Experts of a small language model: 122M parameters, 585M tokens.
Below are experts of layer 4 (counted from 0) of a mixture-of-experts language model. Rows are named router (the router's row for the expert), down (a neuron's output weights, with its number) and show model dimensions 160-199. Each number is 128 + 32 x the weight over its row's rms, rounded and kept within 0 to 255. Numbers have three digits each.
Before each expert's rows: "comes before" lists some tokens at least twice as common just after its tokens as in all text. This comes from a sample of Wikipedia text that the model never trained on. Tokens count by the router's weight.

# expert 50
comes before: ".", ",", ": ", "″", "th ", "°"
router:137111164122098160163120098102141102118106129095071146115096164159107171110099164121124099079170158080124098169097108084
down0:129163111185102139147130140097109128113146110119137094128137123133150178088060113142118184153128156058120128102094146112
down1:176169095135105185170164104154089041059144165103155133081147167077165136142139139156127095125054143118121119138129076127
down2:166135050148077102095141106128127095189080135132086118131168094134154137110164149127134161105101178123144105130117118118
down3:076048158146142136132159142134189110119104101099129108163160100218133127113100131108112074145166145190110113156171165116
down4:071192120136145166102144105156105130112098085138117184160091146139172130155147110116180110156187093150182177147111118227
down5:080159153101167122104104101130086118083106138087122084176139090149162052140123129087122102133085141134135161157120152069
down6:089113081138122087144178120153148073117091106147134081168123112115083147107140140118130146083147084132087112128099126071
down7:155120139137139184136110167103142115133155111186128141165121116113187145106178087130123150128136052171153161111153168128
down8:148158112103119184162149139138126129111120123110130119140201147103121130141054109077118112149187123125154097079137087166
down9:120112096124104109126070153145089083081080115099161092168162083142147087126158142153094077121130126121110128105099168085
down10:121091098120127107090139139151110129118131148078131103113208094128113080107131089094105087182118060156163135152146148111
down11:101085109076123202113071118152099184157113137124130092134121077212125142124114138097138145123131129080121079070170101094
down12:090179130191111069152102095140112172085149056100135094079092126119101155159146128110097131120177165144140155079093119144
down13:142115113125109159113044152132156169126108100136140163137094125167087138088133115138148121143115142141156090134133195145
down14:123093177035165085110160095158109117185146139105137099149124146172138160212096146173167104126137136161098072163127107152
down15:071136139114069158130135196073083109161113134140131144137143120106128141190106105149076098152145108194171134162037127109
down16:157144082180054175096128144084155152126112146109129132129124120086102103157106149111138120111127156102113149131122100123
down17:062190163118132122149085127122105111117136089105041142128095116109154142127077094081142128096080133132171168142155111162
down18:162102152095078155113129147137110108093121091161061106143244193152095115102063093134143095163128074128115139111160126115
down19:116130154116121157128149133163148075085112174135122125130172174064179122151129132099188102115189202160098140146174133066
down20:140158176117158130199148104123143146132142159093150153155167108173130131118127127117124110152121145115099087168143111136
down21:132138169128056025144138087138129089105177060124126136130102100143148097143153090158117148128137149129122127148101134132
down22:111137149167158122134144153069159150182140156067120073113124200120120167169136123064108149088118092102191107104155144121

# expert 79
comes before: "0 ", "1 ", "2 ", "3 ", "201", "5 "
router:147102149121115158151105109105128124085101145109066179085092073132122157114080176120083088118163163104120129150101118111
down0:109086138125148153112066102094135114125147110091118075104162138077157100103107214102148171111134127081182135141103118165
down1:155149180118156171154119154128116130104114121162158149160099124147083136096086120140092120118109097102146228086115138125
down2:223068115116137156151112162189102106062107077152106159122148191112117133143135090127112131111165137125158156122125073119
down3:131061173135107103145172152126152167070154118123117120158101164145120116127091117144133111168146227164110156163164127106
down4:153082072127139169078101148123093075032148083152136137173106153146100167087126064150171112133164212084119102105094078142
down5:095174128150181141137142134148140200135143108087161065082110066167154153140145168138143157167134199122101079062120109074
down6:101146118139100131173177156140087196170176123136164144138136154114096145143116099147146097176117098171124128129110062130
down7:101110113113154114100126163174120141147083062113150093130130161138159161145122128168157117157185108117110120142149165140
down8:090170115168129091177141132125152096123103100202125084143128104139115152159129108122134104154157112137199183029133150105
down9:127144121121135154168109125172176175053084114107131103118141083167105131162072144116168038047109167092161119175062134122
down10:090107131112113138110126110170152121096127140136167112132164129148131113098155087137175060147130135106141143127058073083
down11:159126133131120121114156122150088145130089169108129098141174076136127126076151086079153151112116161157114127169115104139
down12:144121101072154122145091112127122116114145152137073121134120184127149135132040141117202134088147138132113111169157127123
down13:084132097137172120105204171129080193171122112163083081174114134080174104120129121130168115156108086156024118132158167147
down14:189125140149128086132136140121171084171122074125169062096143107131100136172073109086107130103115129132202048132121170109
down15:175152098182127164133152139074158097149124120104078110107069168111127128127088087119120116151074125174168131160125133110
down16:179152141100112088148113115149093128080160156155159131161092160065172126145095143094134152177133075143152158070085113139
down17:129094135104143122136140054146137121171133191134177119184166175091094167129054117178111062114131137097081119130146133096
down18:137107155138095086152164075118103108127085171147130144157117103110117147117134101181127130107093156112141086095113130149
down19:142127110095144108112130068130179111168154182151121136134122117137157098117130149146064126144191173119124113194156060139
down20:097091077174121110167128163155132110133102106149119089118092127190165106130107118138181140124065126161122119020129125134
down21:131164136122095160113144059129111090067123069121159140108158114142135148148123107151163156142092063128105096092172105189
down22:080164076128118223081146104144117127098158095131140158096093105133115144085166090078153131159133172153083105113142151146

# expert 103
comes before: "\n\n", "\n", "- ", "See ", "History", "Early "
router:158128151116108172146119097076163151129120133078118140069097122142139152121113167122123101106157198087084072154126105125
down0:107126171165164131160187158193184140109120127115108119167099139094126113091102168116129106124123104085104163101103147153
down1:109117223223157084107128088125145098093138167098118180171087190125168127121091121137127191080143129193104231179100126157
down2:097119100165140148170111107111130102126086120121164113088148159127067172149129165180103132166144120134123114156067151135
down3:148081155110131104134154120090149151097131155141164174082168125117144081120073110148159128144095136160098101055171132101
down4:117126154137118109111109153069133117142138115143140132119126134117100166111106170101142128122095115090128091059129181138
down5:117150121052137089121149224086105140090138120110115072104097079190143149092150159124113154153098147160102107140113166171
down6:128133148120130103069130140120126138110138150131096129074139119174089171135106034138127106093157095161137156132110185144
down7:087120106142151199148121129117113167148145141131129105153196115173142150160190133115134116105140112083031112173079176153
down8:161160169090120171173123094143148134077177138104136177160200131134146185171192141140169100111114191129166123145189123109
down9:177120161100132163130122155121077120082120132118127159132111124075127129170104100118083086145115139199130200135129109104
down10:115141122149070125135172190143093118106097159209148136115100137148116107138165119154103180143185140170149146141144142162
down11:103161119039150142111166163132115141076120120122087115155137105170152149151134152165086123092177133140137096150114086129
down12:133130110135143153091175154125117092175131122159133181135202079130165167165128129142152077093090186125116160158183127106
down13:071111136119129169129152131146143140123147038152122098111129139111152116125131091118087196124042089099090136152095193194
down14:131119105211078128086120159099136123103124126136147150150130153150187136092156132112153120205105193115107127151112118147
down15:181157094149195128108108103060165124154116158162132152159125111123189098127122161098114149205110132077182144100147130076
down16:096126089059175110160100089181139156137110097131127145114131138152102126168141112142104089092157117107104147167081182179
down17:132146109081102041151098126122104177159167154055140062121175145165115084161172123143181112117123141108139157127133128180
down18:100134162123115192143122118148139104125154127182151146116115127098164170141101173141125156079089119138147120127069086140
down19:110103102110131116145128142143163130136136162157146128075164089074120077104170120132095121147123056097164171053163146142
down20:138115082158108084124176082082094145134199120098063176119150117154068157141155137086162132108112124142113094081102142113
down21:161104088136167145110021147160113183130159150151123163130157112128135139135111111090166125142111145102124138159094177120
down22:158127073130160144169122062134128160137121087167101141151114108132129113158175176131100083121128119164116142098174134171

# expert 65
comes before: "(", "| ", "and ", "was ", "in ", "– "
router:218103163055113149110104113110128091079084142104082210080116091135146138054075162189084114105131131096086067185095106064
down0:155102181202146134054142085139137162140123101069192111108106166144164120081148170157130121149157138069114181143119153148
down1:136115142099168101070134182144194116098117145109131102119069141089159132102123108173048138122182092125095140158132142211
down2:147109118176167078118143121158138129132101085132169226141101188149098072143158106135062064177136132222075154193181103138
down3:091089093176107106124159100126086156161143139193122124142076138099130106210088138185118120114070168154045112087150141094
down4:150108169138145125128122098129101112128139105169145154154172153107164171153156102138080146084139167142099127172047115083
down5:184072117142114092101131078105182152126156168150132092136113113124114130151082171145101127129069123082158116144148129151
down6:170138165167168150127090163148127095098070087126162132145143136112103062104163117109144138130104100078150181095163084136
down7:134140102126134184134091143095149113113123150124144156177126121127131128096154108132144230176069118155097119142140117066
down8:135109142143133135135144138095144098111147094169124154123159082167104190141076091123186152101157132164134136103113160071
down9:142140110160120094130152135096155126101146194148172113088053078174136148197170101142146162152156161118134137159155067111
down10:148185130130113136144160125174127121121110051103078098159130109149116167106131113171136184152124147120139091145176164165
down11:074072168135150197082111135129089116193130109138108171072131086149159112128140090126098100101140107117123068097144187117
down12:142109137109110167126059095183087108188087140078116083092093123143135163127152142138110123154139130107104126112137135057
down13:180131074155106179173114112180068142174186085180129131071080199122151098104110104202096114193091144124113098119123175101
down14:126100127151078091175187176115150156157106090184126144119083113134125092129077141127086136114207117179168128151125131092
down15:115141080102138161146112084126111147143123109135120108155138119107148174129154125157103088057169074121174070146113115140
down16:148112162176089171128116168124138139151092092077155154142142141073118133057069056150061137141159110143125164172113074126
down17:179152127120197067122125174119101108105105115138151164086078113163175166131144127103138074144127127129153119147145109158
down18:124051136099128104145167097145219179151113122148202137121117125164098101158121204163133109093128139134137131104139053128
down19:096167105210166100220122133093128089059143147132099141088165161124107121195133104122185136118128152083167154101171189126
down20:186137140135150078092120146115132119169128123103105088070217155142149087105162131132124101126103138140105114139105141146
down21:095113119099183196104124122089103138146113142115070085175126100158102073104140151131183148140087145096096141115124125120
down22:119099072099090139176134167091203111085145105120165126154161064159100073083156144135114137115070075124101123120132135120

# expert 22
comes before: "\n\n", "\n", "S", "5 ", "0 ", "7 "
router:143074163108119150135101115099145147112103167104074149070100101162117158120084185139092087108148178083089130135082104103
down0:124148101123130072123109163099136146166066120078078090118071142100123131125176101141158119186183146067180089131139170163
down1:093130180073108094198132095171137098093080051067145137142129101118155172115148133074103091149109177127136140119091190160
down2:092178151170120129085160127160124129090157138131171165121128106128109098214083172113114134141139191127085113099162137139
down3:144150100141144115153167133203104147146102107166121105151167113139099186100181160167119120106098128137131094144057210124
down4:119109125127160156156182151097139161115119138191080156179122131188083147100159154123129144119095104098131117161138128117
down5:140150124150181190147077140115129144103190129114124141148105175094125160135094115133143165156116158165154168088124124088
down6:168142080111132092132102124153123114124111143047132133102089172121185095119144121144148128146102101170174174166177115112
down7:094175095117167093121114142150108126142132142186132143121105117158130097119138122173168193145147166136150161156102140152
down8:131054140110108149126138141144112094137090133136153129206139178082142125111081121171121155160101107138122140073146170207
down9:103085099165132136091106091149106130069097142190190093106144116156080136098182129168064123081157162125113148128081134087
down10:117120142132095161148207103156127190178109109132130108044137153072132150124140120227127096129143115144153137117181181137
down11:131100103076151084095170118164126152116121138201114152254141152120174022136111133111138125152157050102099164157124159107
down12:154143161171129075103063154174131136164052103112074151125081110116188094127128206085108152109133054154175134124159110098
down13:095154117113160102143175131148113093093129122072164111086135138109150151172059126144171077169099094156141104077134116151
down14:145202124044125078224139127136085086079077105122131133125144109160133059140138157185109086115144187174090160097138114149
down15:083126112163149143143135065095076128081169138185119093114128146113122107097106114129129111088083148146123087154082097157
down16:139149152157092161163089091097134170111174100096085143121101180141122068131149175145119125157127071115084133167096200069
down17:059068111085112162104147104134146107159152121180100125094086149113113104119132079154070141188075175209128146036106099145
down18:087153168109191123132148086104113079113113121130138136217134139149127100143051115121183108140104078105151071097135067116
down19:116153082151144029110167119117138135148160213167122086090137165150176127186136126135141146158076107107144136141173177154
down20:113106149074108098145164135162157131048134138124172123100100137085105095120092137135071170107111172117127144058111140130
down21:176125108060117161122115141148190119202154152055118119189138165130171109135115150116046136138092108144210119169167124118
down22:169159104149109115109179111127091156128193102159151124128122106133146113105073163125112129127099115124137101127123115096

# expert 191
comes before: ".", ",", "–", "; ", ":", "/"
router:161102163116091159144103093101125125092116154078098144105103122155137181124093143126115080123171153082118103134075108115
down0:119103116150104179122121111145138127066153143113180151134057141105110133181149154146164171144170162140164090100109141168
down1:148170082150127129147163107097108107107135129104143172138178129135140136148126131105192142154130098180140072121120130166
down2:156120101195075132135146146150062172103140123093181082094132109132137093100090160085177084058135147143122131050163085140
down3:149184084148161146142184151186177110142112101196081157120112121151155171127072091117083099119152157128131130151138126137
down4:132114161053097165078140170134118162107139138105080077151164142137050162140091139102113112175092089159095067103153147081
down5:139174067092118160094091187091081138187049122113072088133145138107132154104162143146158141157142195129173122144121088102
down6:080131127114116108140127116166161136094111137148168209125114116133198110112203105173091140101118197120142119113157107122
down7:119157172117148060114113117141103071139133084076116150160104125129131143172103149139111144161131137103146112115088086203
down8:166124155133064157104158152126094103129155128166144098107136126122137073095178129127131118146137071117097132135078138143
down9:090162187102101150143160093137136130126161108124084128151141139114157134154109122137130109148111128138102099188069175131
down10:156133138152091085101173109157107143066125148115101145131127138133117136137122143140120200199086111144132111130113123136
down11:065178114187141154128170122107127118153116101103068173137125122130072159155112100118126156139148120129108115111148131135
down12:123160152107108141169184125111114089155133126140136094123158130133157096146200171093082098099127145108139156163123155148
down13:121171107091106147114115117135160121137063088115082192081099137092141122132136159132143106110085044125098143123150118149
down14:082101043161108138147156108107150100117088136138077164190103152112188125137109146148141064100110128113101131161138115133
down15:099145165144160150086104116137116092129153151033188125132100109181102115161111077113123140119096086136131052135158098151
down16:098175145091053184170160104137140173132117147095125205171166114101127134167149151146105132137093128128125100117134119166
down17:136110149138127137130082129093111137100118121162124107116150198100169142123122143090077168139160159070156126157104128104
down18:207102158111063152094116103086102131103134130131163091147099080077042143108105146105108092180087053080133122139121141121
down19:126141175105095173139148082142142086121102053091134115143162151124117132141118186184069112084159139109126122167096134103
down20:132114098154121077086170141128122146149168114137160145097141113114104149100055126115144188094159179109109149153144110087
down21:107182229177128145111146206184099113106144072201108081109162149152121136158117123117089150095101101083130191179132156135
down22:147130096111104114137138158138112186106157129182147121134111126169153163126151104130146158082157144146148116134151072158

# expert 167
comes before: ".", "′", ") ", "/", "% ", "-"
router:146113178093100159149083136090171157108105155102101151084087122156118195110108144170116120109156170107126116146090110124
down0:118171105128079097150124141135136133103185109131190105056104055166130092138113113134120105094121113145179173148113088116
down1:125155161113070076198119141155159110092067102056149068171125057162062132182130158070156200142152174131147156158164143126
down2:138122062183113147150161108126158086107076079131134136107113149156134118129131124159104111135144156205084122174090148150
down3:145111165161091143161132124137091088126146095166111073101112117148104063082109071072161107109124109142088138099138140125
down4:112047132185110133060131183190153081087121107087100114158081139156167171114153105126111178169130107128072075125103171103
down5:113128113167102155201129128160110096032120181110114159127167173096108147141110151091150153116233140137061144184163148132
down6:112134103079169088132098127074094123127166160086151112094143153197136151112169151116118143098141137128102107046145121139
down7:115132199103098075149189106115140192175175110127137132147130150071127131134188138137113106099105075111126124066127141153
down8:098135157128094189131123069101146122161133045100128095148165141148102097130140159123142094119145128119091137114130155104
down9:114115120134110098143116183082121152133095087151115094151170136162119135165124126099157138113112119159150137097090133154
down10:111111199116129121156152183083159163117121120132195102165141173171091133182121101137135126150070110121171159128135084158
down11:167157101166120090104161132136173133118111121215124161145087130152064144078120121166158145113157184140079168084121147131
down12:154184089125123130108103116096134091150136046125107057151129175142103092143150129090119128128113113118086085147118113115
down13:114146086147142154085108088086144108133171155137130136124139074117058153125136150085166141185086142149135098116107144182
down14:123123107066161169125123105133128183130159148165080135147111130072146131096121200058147118143127031160135129112039090117
down15:128125117156099139100120104108105100151142111103149064141099122068119110121093206166085131141180173069101150143130123093
down16:159166112125159140165079134123129086086110101082123172141106119123156135140134084122160129163123132094064209134144117113
down17:141124148105075145100136068170132175116141161153104084160160043123122055137122161131185144095084087157145076103122081134
down18:104097147150117081114145116120131143071096143055099124082136145133189089126176145110175137124087136150092133171097107154
down19:123163090136137164123094117098171133124120144158151144166063149134132096125100087097123125122203067140119161122149056087
down20:121108189190095137145123180150121132112103062149094134078164112118080141121139139140130080094144141170167147155120139130
down21:132152083076114153153088209145124119132148090175066148091151087127117120106138049158103143145122111191117106096074106104
down22:120168145090117121094149147155113193102108115076151116099116133133173135166097120094184152131139167067106116157134120189

# expert 9
comes before: "of ", "and ", "in ", "(", "for ", "were "
router:198106172127086177140085085111136121059083170114102173106089124156128152099113137145112143101135164113107058157098058120
down0:144125090094151145160076069128117106167129140061097115099081151123196084061128120114141136099100136102116131154112156178
down1:108150132152129119091128139050139116191107129135089107083145146129129115167155152124127154087092184170129122143119186156
down2:107097090134158086094177120126079074122131122204064085114113109118114150188159124109063164111109209154119092133117088120
down3:183104114209151087135143173124169145061088143103116117136060079175081147055128058166140123144114106100108104148133144064
down4:138150171086223125116125125146153116171120191073155127080122120120148126106128164178105149099077121139139072070134091135
down5:174099133192141099168149154147105142134195186105155129116146102139122122145139130177147149200078148125145125133188163133
down6:142169099113182107116111130134151168129067088140120148087109140091116113163065184145114126085117134057205145130124085121
down7:167116176093155100103153156135163183109112136173115169114109044113110173184108131112171080116134096097121095077151122133
down8:154173069113125073120132186175159093081167146178107083167033131091066108141064137138100184152121091135159135139139131073
down9:096117156146106100102105093101137112078157202087150153131124089119115093136138131123168162127177128134122118095131115089
down10:116085074119136121151134121106103082134078130087160135091097134160095126159131125072107118112157127094126068121170115112
down11:126061070145139114136201104167161133069146113105082107122139131106157095109066142118082103109118118214094142135163127122
down12:167123114151102111101150136128124138119103065132145173100084115188083129164179143112129125140153101167142117167164106134
down13:142126118126103141089119099127164124121074126150143072116133107098154123054079132134138153128060110160110144190096117122
down14:129151116068150143114152110083105108167124128147115114119163122211162135131113204116165178047119129117149148123097153123
down15:164088107089103104205173104135110118156134116175116019104135095106158085095113161134097171124104127110141127186190078110
down16:108122123112120155127142128112126078118090153183123122166087121138149154193140158170119150054128112111168116132185079132
down17:122138178129086116138113079117181127166156175131171114116129178128166079084101127042127172121126000154172129114136159139
down18:178159113096140048152144169122146143102056107082128136073090128105105167091054127062068138148102178141144088121134066101
down19:115121089068163116114136141132119153199156123158133112099096152166203120116123162086089066209117129099149124129105060136
down20:115105075127122121170151114050121103150182095104148158171113164138080116135077153067192157095082089133118158129163111134
down21:120190148141186150159089167179111147180152067143107117136129216134122108153125157061148120107161114121156066123127126134
down22:118083127095117179161119115164107128160118073192109136109104135123110135127154142117197158122177155137141099172095129156

# expert 153
comes before: "| ", "(", "– ", "was ", "and ", "|"
router:155097193083098149114115119105160110058093185086126174102090103177127150095109120181098148090154181120068082183102096073
down0:139132153119140105085089092169101221118113097111104116096121104123114064155138143158131094094158102105173183043141109121
down1:108105092097094124123153094131154123102146161093149117122088154098140155160130128056147151156172170133165103141084140140
down2:183144161107175145141128180178130117068102100098151088135101166139128106172187134199164087101112118076102110093137143103
down3:216108071104143147111106047088142131093167129094137111155151130072129142168147193170185162131150131159089082108164111129
down4:125152069147111143094095095146084066075181114145147158080153190160159131193103149082116160162091102121122109100113147078
down5:098075093068089128137206093186121159129134110147062169133159101146144163144138112100125062132116197083106105164094118124
down6:157097123126118153131151158133131124113171125077139111119133129127143129142040128125126053114085171122105150131121172097
down7:145214142105096110170118093068229084154202085119083129175106073144053225126157100125150128106117125116150200126076155124
down8:155110104084132124123073113126095131118139115123163091154131112189149108074129142125151151180081070139113090136129172091
down9:121128082128106095105192126118106151126160086158130068107135134130077118055145135124123080138113081130144121163120145146
down10:201080122156085120127158149162100120127165148135124132135170118097125135153107144206137159061130189168061176146192115062
down11:138122131180092129142128087046113171092175056107153108199121096125154109122100117078149095153150157172132147183115161086
down12:098139161153132119172159114068190171122106107144131129106113151156090125156148126114101124061125079089140145191117094146
down13:138113138127123154131118142164142097130184168131144178112177172117154181115174123159180131091085186167060102100167141110
down14:137143107041162087180130130128148105099101142171123101123151161115130135094135148161112126182086238106123106123101154161
down15:179065148104122124144148116152169192089054116127093113125161128141096088087096103138181076108093127123103125132115227146
down16:145205101143071132179159122137129149145087174167111199159139137141149089135129052128171132123104107102145110155084135089
down17:134149070141148122199097108156132123143125143175208123146096123140135103057125116086057130120150147061128132151096131106
down18:146101144154080151128134064144158097077091122122144125107118091108184116160166138124121098114162093114117178114090112117
down19:145093129118116162154126146161111100134125073087087169152131088106152185129023135108139122176151163145162100120136020094
down20:096049164129115166154142083154125133136098177146145135137154129161093188139086094077110119136073174152171119132110122114
down21:097105132128141100078111104120116107141137077199173143157162118124081108116074117074136132140135147142204142125209116143
down22:077136109158165143100136156078109104130113091105176155141097107096128186067120138116102130152101118138086183172160132137

# expert 39
comes before: "| ", "to ", "(", "and ", "was ", "is "
router:156083166108097167142092122105141130084095200086112157067116093177123183116096122133111143098166161102104102142100109120
down0:141081101145164174099186143142129087125126115130132113118083109122182168148084123155112183091106150120126092137158102112
down1:150111108132120115202058096183162136135100110195084102148144081127148107112148122104122231150085094147090144144126145059
down2:167144115143165138160134128088065159188112103191143148121100104155098156197136136153129129126133161197129145115130068189
down3:100146091166112111142131112123182112073065138068141104043073153126138136158147118145165127109138110179142159061125079140
down4:120158149121132132061218121129145185122141136147157147070144134120143161163071097119155127115170153127160167143094133117
down5:160109129122138142133104186098097158152064122166164143111134119077101101142136159109121142127134132082140182082158141140
down6:231132055157164132124156136117130086122084083080121130121138092152102101144166188141162113122189154151083169145130116071
down7:132229072105131097125142156135134152152154154075154120099093169106114084112195078127094109073159113102155140135077157126
down8:157074147133105140119127139135142226129141131134108175106133191138160117138132084161150121070153098157090140128150149103
down9:139115130177061110122139168134142163132097130141098184100139128139138106129130117134160137101124134130136179142156099118
down10:173107211134138083089145061078126151122157148082102101105102130101117161192153131142124087132132114106145102052090117081
down11:155139135141162184098163122163160140094107145124126135065164139148053118053105121101141142169151168142172169172126126100
down12:098204155139095096140096126078175122129162090151081178150122198135159144118113135101159169167090099174085172173201171130
down13:114179174172148102148118147095107135081145063083111109101145185134126157119074109082122122054069044169147170105144097121
down14:129091110091105162141100163190159108151107143099114123079091088128122128134163125127108150182096169118159155098108161090
down15:110166133093097131108082095156092202159127174097112070143117081102108071116126139126131078172138154139155149154073155141
down16:151101153099076152034132132153135109136115093061125134137155126100143096122120165130100174099134141193154132179120110106
down17:137115133181113092123156125136142118152090129147095187085084074075161156166118097111168188169124067179128138110099138065
down18:176088129059123106090133137163100143179100082154133197137138165108125160121112131115099074116160110096139131081200142103
down19:137118143190210068203064097203084160133151112133125123116183152123119058077138150151146118123174159085158119104134106155
down20:120116082100128168122115123130117094110128129157092111097188097170183126101144155131099143169149056084140121141153126153
down21:078092147100104141127129140154058114160149136186149149100153191169169133121139121168155121094127168142150153147100135167
down22:150156113138106112063082079149065081153153115100110119119045140200158151085110133106135085085119149124135067105129201113

# expert 118
comes before: ", ", "'", ". ", "er ", "ing", "-"
router:182102128124086147126094095099140146085121154081066174076129137141154135098124117154120095124112138093093112162083095134
down0:190071086089124135061140152142100114144175120122142158128108148132165091121134170149142158108173229108137144155056123127
down1:192131141118137109146086174176109158135052149143094108119202129113120107117198138124122143159111105162122111098089109152
down2:122092101143161129098220095140166116138106149092116146090147153104142148091141154094171107097129161123149129082145134126
down3:127169142102128109109115123051130131153143090106137128116113144088099090160149105127120128099065110141153167172196131150
down4:105123087218184125126155172149161116085126115163109153129112085103153114078156148142156131115137147113120133093165097155
down5:131096123108087171158121102073139123085095100126088098087099142173156152198086154149152069084088160147132146155165124116
down6:125134142112132078115115149129182139117109076134113128179159123130181092161148161158162122157236117135108116105159082174
down7:074117106129122081171112165114123129178178135156140131063111141100123144147061179060151101166143109087173121089097148125
down8:099128136162142127153161125141151146135164091087066148149106138159100083105110093103165127089163142144135118062150113149
down9:167079078087125124153155107138126116150048142103163203129138077097139162096146181132139145135099103156149141115132127160
down10:122133228133086129050118107092150172100070144151082083147143129128110138154194091133105111186138103150172077108135170169
down11:164158078092147179138077083149146135101124112094135139152062138138085098091081109174117048086124093145159133120101111130
down12:167155084200056211163138085125140133138116138122133149132127146216129087135116096039106148166148212126145119105099173159
down13:102071171129114117065122081118159098177114099148149154184151076132186137147137106072101145197098117133148095127089142101
down14:069134135191093115100097119191138083100107127120129114110066140102137137093155144100065171065152082107077076131094118183
down15:140106149101115155113176099102110141153126116168163134113068098143138136118090115140142129161129182144137193046106111124
down16:113085146081127125100152083102138114143156139097116170114167190104187029116140150151129123066088108123103121116084110107
down17:081129173141147080115136165134129157124124115081139203137143145146065119195141078129097104083162056151116132096105088112
down18:128095076087223104111137165119127150155094141099142103174132105126155188137176110106126195182169062123124098160150130089
down19:118119114060152132145123164156119128166107148105138107164126121102109172169087110080088119052124094110200131163138155117
down20:113097140146119136138193150124169110133076113194101065115156095130142030115101097094199112075147103108131111092132093135
down21:128125153148104146115097099082180183097172105150155144149103176157103159083158132151097138167159121138115129143062126088
down22:073084156149146165124192051079163107083139155184096126142155134115128079116140121113144146132132181097169107112099151105

# expert 72
comes before: "of ", "and ", "to ", "in ", "with ", "that "
router:174064124067085182109121135106147112078080176121100130127108089152160143089089146146078086113151148099076108145097124120
down0:108155052146234166122062144139137133079158123115101089127100158096093093125140114144138141110095090167090057106106148143
down1:113108142092083054105137111113105131078170125118145129100055083083117100100120170097188193135109133148095173181163129089
down2:130085108153155105092160118112205082052085155180168103175123107179055156109190135213087128108119101131188131178106127120
down3:083134147193099112145126149146137151107128122103095128157118063149124132137122138119113153106122150026159133135111195187
down4:114133136158156151189125176074129113110145143143166151186133089124176143066136146107108092109137130138114123150126178135
down5:166148076204115108127126117101105098102133125107139124141189130109089111075172129135162137158180106076153101142103120186
down6:095134194130081183163151142115120124100113172155122154180081088131161168145152130106121100145112151116135113157048080142
down7:124090078131149056101100094147138121128151164100084067121126057136140128167203089146050134163172173145140177139150173115
down8:168096152143157144129149178130167154143143129140141168107053146152129092102096137121123147147115166150121076108094117131
down9:125101104204160132118137158134126112123118135136148143152118100179102111138141111130133190154121163092127140161124102151
down10:152110149100139158142157120106170120152092191154122109065138147155098158127136154179121150098172166066112132161121185115
down11:152135156199107167141140103137101111122167088148113141154101157108128114139128171154137132059182126077112108155101155116
down12:155147152174133171134059091191152115127087157102157119163119123156085131164112147064169137112145124120220109140130114149
down13:116128123144109142129155161179109133191070124146105153124164182143110073106172111100138130126160155157141108114128161145
down14:155079124139131173074163142138155093171089139110109104163119131104101122171060160160089172142104105108135143061126087041
down15:095134127100097131107137160161123165120129182105133136117106104116085152157150131136200124109122157162109137139151148114
down16:143089137172193097145110151113112188151117123147120116041117106103121113153148108136082169090106072087125070118139113169
down17:089037120090147154100158129087098075087134182152159082062107126164166105125164138151162138084075172122068081105113127118
down18:167053099128154146059145139105160118115098166142120089142099146132144133078097127172125178147054128179178140143121072089
down19:095133063141140089146101152097120122131129161116122146187158119148160139139200086103113123188127150132117173154200160106
down20:138189127158139163155109118087082164161093079110105155092130124135146155096095169131132128121119143098116094068147122144
down21:134059130085152135088129104147125177133130131111143121164165106112081082121157195099118099108150170144114093116137091164
down22:146113090117101136119120082150085103192167137100129132129116153184095077186134123100038191135118153144058206092130105115